{"n_layer": 12, "d_model": 448, "n_experts": 48, "experts_per_token": 4, "d_expert": 80, "d_shared_expert": 0, "activation": "swiglu", "moe_layers": [1, 2, 3, 4, 5, 6, 7, 8, 9, 10, 11], "router_score": "softmax", "normalize_top_k": true, "routed_scale": 2.5, "balance_loss": 0.0019, "balance_bias": true, "init_std_router": 0.0297, "lr_router": 0.000811, "n_head": 7, "n_kv_head": 1, "head_dim": 64, "vocab_size": 31745, "norm": "rmsnorm", "norm_place": "pre", "norm_eps": 1e-06, "positions": "rope", "rope_base": 64700.0, "rope_fraction": 0.25, "qk_norm": false, "attn_scale": 0.125, "tie_embeddings": true, "parallel_block": false, "init": "uniform", "init_std_qkv": 0.0291, "init_std_o": 0.0, "init_std_up": 0.0291, "init_std_down": 0.0, "optimizer": "soap_variant", "lr": 0.00269, "beta1": 0.95, "beta2": 0.98, "weight_decay": 0.022, "lr_head": 0.00466, "grad_clip": 1.0, "warmup_steps": 200, "schedule": "wsd", "decay_fraction": 0.593, "decay_shape": "linear", "final_lr_fraction": 0.0, "batch_tokens": [32768, 65536, 98304], "seq_len": 512, "doc_mask": false, "z_loss": 0.0001, "train_tokens": 454300000, "steps": 7740, "dataset": "wikipedia_en"}
Below are experts of layer 7 (counted from 0) of a mixture-of-experts language model. Rows are named router (the router's row for the expert), down (a neuron's output weights, with its number) and show model dimensions 256-319. Each number is 500 + 50 x the weight over its row's rms, rounded and kept within 0 to 999. Numbers have three digits each.
Before each expert's rows: a language model's description of what the expert responds to. This comes from a sample of Wikipedia text that the model never trained on.

# expert 2
It responds to: Digits inside years, dates, vote counts and codes, plus unit words after numbers, such as 201'7', -year, century, kg.
router:556475526527505515537516440480565575462433488425523473525466510512459454564488517458560464403413488455457634526538550523607519451465470510542546552491539594497484526582475506495525518526431380
down0:529543565552509537507488497446508503494460560494599525505511547459489466498538530443497518408529511578384526526494461480419576473493492578539495571459504531495509474453606526481503521435482394
down1:495522565450441464505487441507510550536441575578477527504478471528545519519536594447565507502455501480530421477495556510470494531520505420419531517523476558408477537532474568486452477522500471
down2:463435503484468507421438501532512444496541555488451576611320583477498497431445543571445557495518533462479550489524487553440398416535490589474499528443483495430518414501468577477467486480466553
down3:523450455489549577541461507512625503506633603529445559572410531484592496476500374421520503583563538455508491493546573534466550465459586516554463472427494404595485417561567480531558488508468477
down4:523608510508548482489558472588576495574511477507504512531552601501488496571501431550493509505490507480435481562479475464475441463525466443486522481426511571484524537454505471499424535581391505
down5:384539414501502463555615496492433437515545561519444506366575477574564554466511448532415447557401448510468483490549487553488560462520448559535523467490434509495576486444557451468458493512546588
down6:487574490475484506479452505494508466511515475459556484557497558596458579379533405486500468533496547401477480558489520527508448480450634430527490563510515457528544491521360522517519512375432465
down7:494545554569484430515401505517579549460538559523611468546485468537487507456557497542495469508551507478554571456470472500516412546631541420503468474534514468481511538462517523572456516582599504
down8:546488507484570481560555485469477392589533479444486552519529565535548466415504475425564509479534547552464539557499522527423490482426474522577496478521512500494420522463465485615549510530396566
down9:434500483470579553457553423467487494593477536463526506457420535590520552487485544568549512536530469432442501558504488455503505450428463547508525488460547514489511465449557492477472484518469422
down10:505586512480485478526507477471496392519481476510575471499536468547477463571539542507502590532579527621532409532470459554454452477483582575462480472507497488467511509469568482463528522481534430
down11:521488526584493453469435495457470556576517455455516489597504595445512533475506595423563570493538475514507545477533519523584476486468550515553561463450449468455495491559532507557552493465499518
down12:524456460598558428578562541531453503517346508452534478495470470559498415429486452521513456461549457470617545454481501481485468510431536482454414560484384486499408504562359565520444416507584479
down13:505553421549543490512496553490487550478488517440503491472498482466492466469410476495422446522562520540484523479553497542587471486522490519501510582488561494450472556461494571556538465488470595
down14:595470500452506506465458476456464575432515471545495521554571505611476540469506434509465522495509540468512457551487391516512558518563519574481471446430538495548500537503525444469438583711504462
down15:423537448450524494504614487430498481462518607468493466465449500509478478541499475468537494552481502486432616508561559486493517413545520550537500519543586514517498501623600476589407572544530532
down16:513470498564458497517513532511466463541549536520485461466494473377399466511460533525565472527543592591486457497603443470438498495564478522571473502351588436455419531434435474561437638492548529
down17:506458550509467553566505424499546545514580434495529551439446394488487429475453546465478457499485494462538502508456464559478428571439446583529533457498541535522466498494514491444484430463564463
down18:502460503357366583521488486502432516529521476574498508565574394527437466449538496529541450521527453513573494513477530456427477504495515604512517502504481536451482569491474490480503528453401510
down19:589490606486467570525479502530507575470434507566654519489505389494508480390480452522417501541499569504402513496408546517527510474509562530509583496415487549634498469455440486491537489463466426
down20:539462546470523529536491448544574505500545572518566412468534483456509479458549529461473427459524535541545494525516529583604510451507546499509503530546428517482491449530490567464507525480457487
down21:468467531520515487507505596444437480515492518523531434505457476528510504614450470506630524611475571400509466500579478592520508402476544559495510607534579548512510442487535549480451480493462487
down22:493482484478452533563512496547551544594461450494525483460586494476581538551526497567441506442495467634434471533553517442493424497538491536563527488514466420525418462496406437433509481397644396
down23:593559500484485467458553645466524434536514497494505450491626442490438475530446458489482420469485407418536455512496501507445564508537459517415465464572510504475527485487443412553443496470480488
down24:494442475433525502619554491561436488541367424496462516374423462521436474472386502593424520523432537553547482458563515503448514516547566597524495507516489452409493444499441553504422533511531515
down25:549496552482428458561436511597528397350575446537534429469426437503585434462481582530602462653545559496576430537474473547563524459562637508563460487612570513519539493513452475512535596523503522
down26:508518463503455496530544540494566550473556557599521445599493511436457613508478538439496477490469477396389474585512504549516492532488542552348483436461409512479517531481472568387567494461508461
down27:514457610505631426521527622569454505549428553488483482527486404454584447565581478467498487476481525597487434460503548531503552539457442603435502465416560426557556486451436507494507497438498523
down28:468557456531498570513504468393512549424598520441579446507521527523591515436592508412442459518427552503529547538457562486499516522534503548522536572518537503525580482454446464455451459510480384

# expert 43
It responds to: Common nouns heading a noun phrase after the/a/his, often before "of", such as time, life, death, game, relations, money.
router:482504534497583534462479527428527564488443536436475477565488491438401525543491552520500485545465506490448591575493467459551467490578589563533450440536377547502542562548500509467508465570529460
down0:512542455418564447508554442557556477615607443583491584429485592606483520518487495546479519478519499556460461483475540526543446442479528588486488426391506472575477559476519556509530515405493434
down1:511447413469494530474512501476477477530522557608489503515484563467448569585576489448498531514518427450485481492501465543488533483524394510496515439524492431574531565493522481439457509469560493
down2:465475494523531436408412608535496433546483448520559469574479465539517491489496411498547450503520534431426440484452448524501424499469547436517475534511560439531476592427463500521488531568411475
down3:521528633446478530537551514457481470551553468498491499534530506551509471486482454566567531509460456488553468508501517481520459529534547517529469497507545568460444575541440456518558545466474437
down4:460571612419494480479430448416513515516534577538561554479494547537436576502441424633494445527497461515549509473502500478450506591465547473510588522412508453480473443512528471464470486540585539
down5:392554503492459508506498426521516412594510493483500515537492609473459634503592426527578518565472507482505527557423547578415472508478510511532459619516425514459517494517505575525504491477506433
down6:469522529456575502482484451481505523515447499501526582456565385517513488481463563475518471533486486457427548464493479507483502587487469529561485554542526527466382513614515501494561588429519483
down7:554577472544429489543474562470547437433487529507454494485578526567500496422463484494486405598467438500431520519594520479476489504487471441553500626565549563488502458423506492507554483492516463
down8:541507515478447543520506476556561558546476494539509421547500503561474468506468540483493520434499453507441458514428505610557506418509442475457449472528493523493538433446490387403582499605525474
down9:466539588522403490531446564503532521489574457479533513520517496499591585506415490569420573572485478444487474488533565492513536495575469473482565476495466524519562494444511478543504578569375477
down10:456594532596457549581502466511486410468556501528454403458540500455443462532498441531416499496455570522550450618583498501512470468576461471531550465502499501537640501429476493521445456424555558
down11:517478469512519486537607382500534575495508518529545390587495597474471396485501547526497566471547550494518450537590452440519492520457569499432522493517500474421525483459518433515495511439432499
down12:444472539579397514541490535443417571534502515458396472448517484562506632493444528480458498526548451550398541565538471494514532572534505514480493480556472589538552503512539532526487614562435452
down13:424426525427496547471492513514499441556547514448395445481503467430495470565514395422531583525519476518535535496549441404462487415455467559411500470422488436500508528470507497510575531533465491
down14:479492448530526421455569517561527404439538498590580483541537593482461523542589598557479457553396460393437498497516420503471483516468514474422511392585562439507578501525516532500550528530440564
down15:483473538479430569493567456450555573397419596545509504571565523421471481509499374536513563523477459480515511468481522532474548571389530509594544556476520443620513358541438512426556513454620511
down16:580557415511485462483573497573470414510486529553596477506516610476505471500523400578532503549462504467502511467540579531544536464539615402559425474531502483490476605605429461510505496508524503
down17:525497517426485403408501537547461472569634466572483486467340525552592518468520425522521515517450536475523544453562472545495626524488504497531510465549566557464515621530446536563545485442553447
down18:550400458416515462450499488519440443530548482485481514452499498448466602528470450584486528512421465553492493509480562409459466575555557513455408528481446498586523580544502525473575541347464491
down19:535548524506469568463505457635514451427431469488505504474533553495522386494570482529489583533526584493511530552554491445436437529607553429486482436438490534487529531513585439506364542463426520
down20:573502559467507571419503498522441562431483457533559526598471490495491508520475473489455555425598557434511467450550422504530489534468490440533541566441504511551422534581463538485432514411423509
down21:483566426453557461500556550546483413503526482510540524469500544511604561426545406493523369476493421504449535457475505590477516550528527507532420482511569464490474606494494506473459475529445513
down22:519405480405508377463536472575554623536517556542415486505596480532469476449465541490526464473557478478465558570533520478519510526454461559496456538499605457616477527544550505532569568477440500
down23:514403573472480390450413476566394522485498433535590494449444544479424512562577476493420472406512573436472512501578455465485462423551511552529416487498420484537504505468539487425536510537569470
down24:517445419404402619439455544532548445551502488542529473464510543442542566444513485492448595441486466515375475519469543487448625487495431489522494477441602451513525560442504530446576508532499528
down25:505549456504491430492468552551519442508463441405490568476486466461428492554442505505512499548497489537454484502541617459560481441515492542440472518560433524501451501417535409522445468499481578
down26:428538528633454543550485571540562429437472546472501576417529516473544541509611527545471428532433661529477539488466484564444493516474417558486525381397523486383443486502555511493552487516550555
down27:566495496576493513500486451498466489480528528463544587470516530627492464511462475380533486423490514470550571472546413466507443521487533491602474441511580491563495521519569484531496548519495577
down28:512500539446600428464489472468411553497582496591504520459446527600554422564505452544512527521506410462479602477429466483594486461459456457575526505409585544437574468592379507445499469556542517

# expert 32
It responds to: Nouns, verbs and stems following was/is/were/be in prose, such as water, fire, known, used, season in seasonally, carpeted.
router:514458529486517392552400428520459523433471569505496538460557594435464646429471560420447540490436441511472582419454491569502486539539568548547568477466397485577531454519573467469411442455437427
down0:490516425532503524590460388542536387482494476463545521490478521474418502449455553456542530463462579435504485515598482601515477471489497521487490475558555546524438545544507438516557537537513484
down1:547493433513536571491428431510577526521596514496500458501461512457547660493511418450512484459530469489407498453538537481555587455502602569573498478566518470516389469565585488608510538460505465
down2:574403540431546643416648468521545517540519550468434499460490597423427512536510526568514489561545512409512521504529466504572527517404540532498448507439499404546529541507534473498458509609579514
down3:456528389520560659543585510476512528403487450516489576470508611425525571459423523515553491560519467405435444586600537476602604512402453499454480516493465472567573569408481463532526534440483671
down4:550445416459555501532508467531480519474544557502582567554466491465505489440436547406446540506514428468582495513546374557459581457377499504621483512489508528478486519499528479472540464509542436
down5:504570448470503521394504469458488492522538486436466474486463475439564509523485475439500511496534439457483466476508533585574479525441492485473524635539491417601528503512540479544616552434548500
down6:500481467468470477557522422608426513528519482460471539565532458471464590471423523456590410568449548452520448525471422513462484493565603536561533540449518486549481509411575515589526492571470506
down7:550389493584439514457498511503478538517425517464516547525432437468526492448482457420456589418499387521514470588505472441538562569453483551504504563628468449479465520525456542407492451560475542
down8:457532465505476500556562557455542481519461510524530601498439511523538521480598515453486479460416487421487523649471460519482452557508520549447482537518561419575455552478502458521484472457516445
down9:559500473501468515581502453565519526474568449495519548542519609448504533478527539476539527509518458544546409544504548571519566571494471524467456433543530530558424430593459505544442508506474521
down10:486526480518519582497410377508437450461520547575556531524514558468526533419493465561488455509520500429478520436514494481537467493421495493485406460439501459444603429528481546466468487480545498
down11:426491422638464617564623472562403488472520494411538511504478602464615513522561474542507445565518520457471427559476516566494459493500428585529550535622511518492626418545497488420489444493461487
down12:493479489507626501529481607568464531474473519475460471538584482467452494506455555396543490549533462422545473486495481516431510471537495550433499557491577513478429459524507563432535522482503547
down13:429437475685577436561544459486583500501546535535513466538483511566476493469481507576457448532520466503572514456477489550377563491561505644496542477440440506523583500556565512539449487478428397
down14:478396567463524535418590498462495548497535610493470474471479526474495489558462553482497533539463508487535509552520526493487510466472466549433473477569547551466489426508500528489461589546474577
down15:417396465430421574486536478493519443497433420527463575549469509522510573484514541491542597504588552543525445531543518464443460415536370537549593525468482553492479466525565467430395468466523484
down16:446478481476440504451543541513452491545537548523486475500491557405587423490559546449483482515506507484460456605608502491599503426480494485461562504561437418544508481373540493542399455530479546
down17:461490504528520494514552464478515474495495549563503532417510610433418494488512423388448433600443416464547567512409479568492546411513502489513520480470521477486536538519449448467614459561446470
down18:482450540486608579385400529439471635474517515444492560480532539511466511490424487485538520430437503468466480554475534509487459468413461567525497540556584512518452474459599557534465523538506505
down19:474551490464517481510478559488499600455511468486551606576540552492526513403522623520447558502480518430529542489474500472456552486438452523535591570536545517533428393473434514373549498519480470
down20:500511617436380560468595435472463502529468523461421446544537512510523516545587459477455377470462496512493455448466536407478535454558588512397579548485438429469590565551525456414437525521536509
down21:544514474512566506535517442495407562490424457528484530445541506493502503554484561545452487583496498577521485460490505496489501490440500523543505487466554446546543555409537504439485502513447539
down22:560519498483491430462461499504509503490508442429522385511498548491529479511536507598581468482528423574472521606491545473544524476448501505503434519491417604454468465522495447446475618446429458
down23:374543536533497477513533465466517465556473555419502427477571453534561548495515558455547458495483495632515559461459502558566570508449493590509477438531452483530509531495526499455492460521510539
down24:486486535472507555450537452417515520488526487531479485558548467387492522520540525398611501395482482589429494533439538439519477557594470525479579521542412544535424464489494523465449471495532539
down25:487478462415474494504567560537554499550526586411538437499525508453498605424470486484471520543494610455543458424569442529545485593590535510527381482559532525383516495454443562554510518390516475
down26:500502518447519574541539549504510528528481457489533488471607602597505453474493599550505482557472492474468514600530513497526526514497398509528477408492487596511511451471495514370529560439570540
down27:479494463534354558543458476438492540505455503513490462520600539504496500524570537536442444632640525554470448427510394481504537501460446527533446529634493526478628537484472537359471472410516498
down28:478430425531488505463435470391475519592517461405486508504586593550468513552572523476466519481497488412494527455479542514557496518509525452454461459498614490511443536539436532455496533552487509